config.toml
hidden_size = 256
n_experts = 128
d_shared_expert = 128
router_score = "softmax"
normalize_top_k = false
balance_bias = false
shared_expert_gate = true
init_std_router = 0.0322
lr_router = 0.000518
norm = "rmsnorm"
tie_word_embeddings = "early"
optimizer = "adam_hyperball"
beta1 = 0.9
batch_tokens = [65536, 131072]
dataset = "wikipedia_en"
Below are experts of layer 6 (counted from 0) of a mixture-of-experts language model. Rows are named router (the router's row for the expert), gate (a neuron's input weights, with its number), up (a neuron's input weights, with its number) and show model dimensions 0-63. Each number is 128 + 32 x the weight over its row's rms, rounded and kept within 0 to 255.
After each expert's rows: "gets" lists some tokens that make up at least twice as much of what it gets as of all text. This comes from a sample of Wikipedia text that the model never trained on. Tokens count by the router's weight.

# expert 49
router [170 108  66  87 152  96 160  97 151 164 173 173  90 158 145 157 159  93 122 107 167 175 128 143 114 165 165 152 116 145  79 166 122 112 100 167 136 125 175 166 157 135 147 108  96 116 104 163 105 182 221 128 138 107 177 132 126 106  92  91 124 140 154 116]
gate0 [197 110 139 131 117  88 118 151  86 112 144 119  66 120  62 121 143  87 111 158  93 146 255 105 107  90 141 130 161 120 136 151 120  81 147 134 130 147  73 121 129 106  82 101 110 168 151 111 159 165 116  86  79 139 101  90  90 159 120 131 144 110  93  88]
up0 [125 135 116 137  98 121 155 127  99 129 206 136 150 139 140 106 138 100 179 154 104 135  89 170 123 107 168  97  98  75 124  89 145 121 161  91 133 195 111  82  80  91 107  91  70  89 140 147  75 192 152 104 108 115 164 151  99 133 176 171 138 178 191 152]
gets: "ly", " after", " than", " later", " before", " time"

# expert 36
router [112 124 103 154 115 166 162 133 141  92 137 147 117 125 102 140 119 131 129 140 110 127  95  82  89 172 105 104 143 171  82  78 112 145 130 207 141 196 143 179 165 101 147  97 140 107 143 116 178 135 136 200 107  91 170 146 125 162 149 209 112  92 132 154]
gate0 [164  83 119 107 119 139 135 124 145 120 164 127 118 116 115  18 145 153 126  99 159 134 170 129 128 119  98 115 159 116 126 173 128 125 104  71  92 118 154 167 106 125  74 175 119 122 200 159 130  74  83  66 146 144 142 138 143 147  96  82  83 122  80 126]
up0 [131 105 188 126 115 153 124 125 152 104 120 147 135 110 117  71 110 146 102 132 143 102 163 171 134 155 131  92 210 117 101 134 107 142  76 101  95 117 182 116 175 201  98 143  98  73 148 119 172  91 130 110 202 148  92 136 127 149  92 128 188 147  83 150]
gets: "re", "in", "ac", "un", "iv", "g"

# expert 0
router [171 122 161  95 127 131 190 150 140 157 121 132 177 118 123  96 145 111 155 142 144  97 122 178 165  91 142 168 199 103 141 155 106  88 152 128 174 139 144 160 161 121 146  73  90 103 180  99 132 134  84  89 111 164 122 151 122 118 169  95 176 147 130 104]
gate1 [130 106 111 155 144  87  97 123 152  34 162  99  66  46 179 140 139 109  26 140 123 171 144 142 144 166 105 103 181 139 108 125 140  91 107 156 138 139 144 120 114  98  76 144 118 164 130 113  97  51 120 166 185  73 142  64 131 168 117 128 109 170 102  99]
up1 [149 141 194 140 120 124 150 138 111 152 109 161 143 167 106 107 147 107 155 117 162 136 162 152 131 114  79 164 123 125 194 117 129 197 159 128 146 117 173 119 154 133 123 103 122 124 126 149 124 126 140 106  67 174 173 175 108  92 154 118 178  88 119 187]
gets: " the", ",", " ", " his", " early", " late"

# expert 73
router [112 180 124 171 133 134 114 120 130 139 105 111 149  92  48 168 126 116 101 169 129  95  95 191 108 132 144 119 142 148 133 167  89 151 153 133 156  94 193 104  53 142 153 166 157 115 123 135 145 100 151 111  51 117 152 175 145 131 165 134 110 105 145 174]
gate0 [141 124 125  94 124 128 153 121 123 198 137  90 121 148 114  98 139 119 123 130 157  44 167 149 129 143 146 115 153 135 155 144 156 140 117 160 129  68 125 137 148 109 141 109 109 135 139 113  75 133 115 131 138 144 218 179  98 215 156 155 106 210  96 178]
up0 [132  73 101 130 157 138 134 131 134 125  84 110 164 149 149  96 110  94 118 104 199 183 148 205 148 200  86 155 119 181 140 128 151 145 171 140 170 125 134 123 101 114 164 106 141 139  58 105 125 179 173 130  84 165 104 140 155 163 130  94 125  70 158 142]
gets: "0", "w", "v", "V", "z", "ast"

# expert 48
router [104 120 129 120 117 142 120 114 172  83 109 155 144 108 137 151 203 198  83 138 152 142 146 111 158 132  86 168 189 170 125  83 180 134 164 217  93  73 127 130 145 141 113 169 155  94 151 139 151 104 138 159 102 107 129 138 101 134  68 184 120  65 156  67]
gate1 [131 106 141  93 124 171 137 106  94 103 182 181 146 123 110  82 140 114 160 142 122 181 102 123  90 126 129 130 139  81  77  86 148 120  96 132  93 106 183 228 128  70 138 168 126 109 165 108 136 167 148 166 172 112 136 138 114 153 122  81 126 118 175 145]
up1 [132 149 144 177 119 136 120 139 133 137 108 126 164 189  90 107 126 128 122 115 100 100 180 156 172 195 190 175 109 134 148 156 123  82 103 130 149  96  54 120 159 162 201  71 135 138  91 153 158 153 155 146 100  77 153 127  89 141 109 152 118 134 140 116]
gets: "b", "n", "le", "p", "l", "ol"

# expert 53
router [159 147 119  86 163  82 144 130 137 153 111 190 139 120 161 101 154 136 167  96  89 148 174  89 143 124 106 100 191 152 153 195 132  78 120 169 185 117 161 158 147 146  90 126 105 131 136 141 182 142 124 140 183 127 149 138 135 142 118  58 117 100 153 127]
gate0 [126 128 150  92 121 134 157 147  98 139 103 121 162 113 117 118 151  82  89 119 112 151 152 111 173 176 124  91 139 160  73 129 142  74  76 114  93 137 120 142 121 151 118 144 144 112  89 133 155 130 118 160 107 162 149 146 142 120 208 116 142 101 136 135]
up0 [148 116 165 148 131 155 141 128 202  77 105 179  93  65 101 150 136  68 106 155 136 114 155 131 167 119 110  97 138 175  81 138 145 119 113 114 127 143 139 146 141 146 126 158  78  83 170 131 155 128 119 108 111 130 122 157 166 158  86 122 174 130 119 103]
gets: " the", "The", " The", "the", " as", " called"

# expert 94
router [ 99 132  78 110 158 123 153 122 142 138  82 149 115 137 109 161 120 137 118 142 174 128 140  95 101 143  83 111 165 171  74 104 137 118 139 107 142 124 124 133 149 152 176 129 125 106 157  94 196 120 103 136 151 113 109 198 141 168 108 204 152 128 127 122]
gate0 [123 115 124 144 122 147 109  88 127 167 138 120 129 109 118 185 122  93 129 171 147 157 110 186 173  78 156 142 181 150 134  96 108 156 117 124 100  98 174 160 134 132 152 153 155  97 171 152 102 141 128 155 155  92 152 130 166 100 116 111 125 157 162 137]
up0 [123 113  90 122 144 143 100 131 107  91  90 113 121  95 132 131  96 151 118 109 129  73 203  86 137 159  92 152 157  87  88 140 158 106 196 155  72 108 143 115 151 100 128 124 164 145  61 168 118 103 138 127 121 121 110 152  97 152 135 122 166 111 111 155]
gets: "uc", "ri", "amp", "ow", "ir", "up"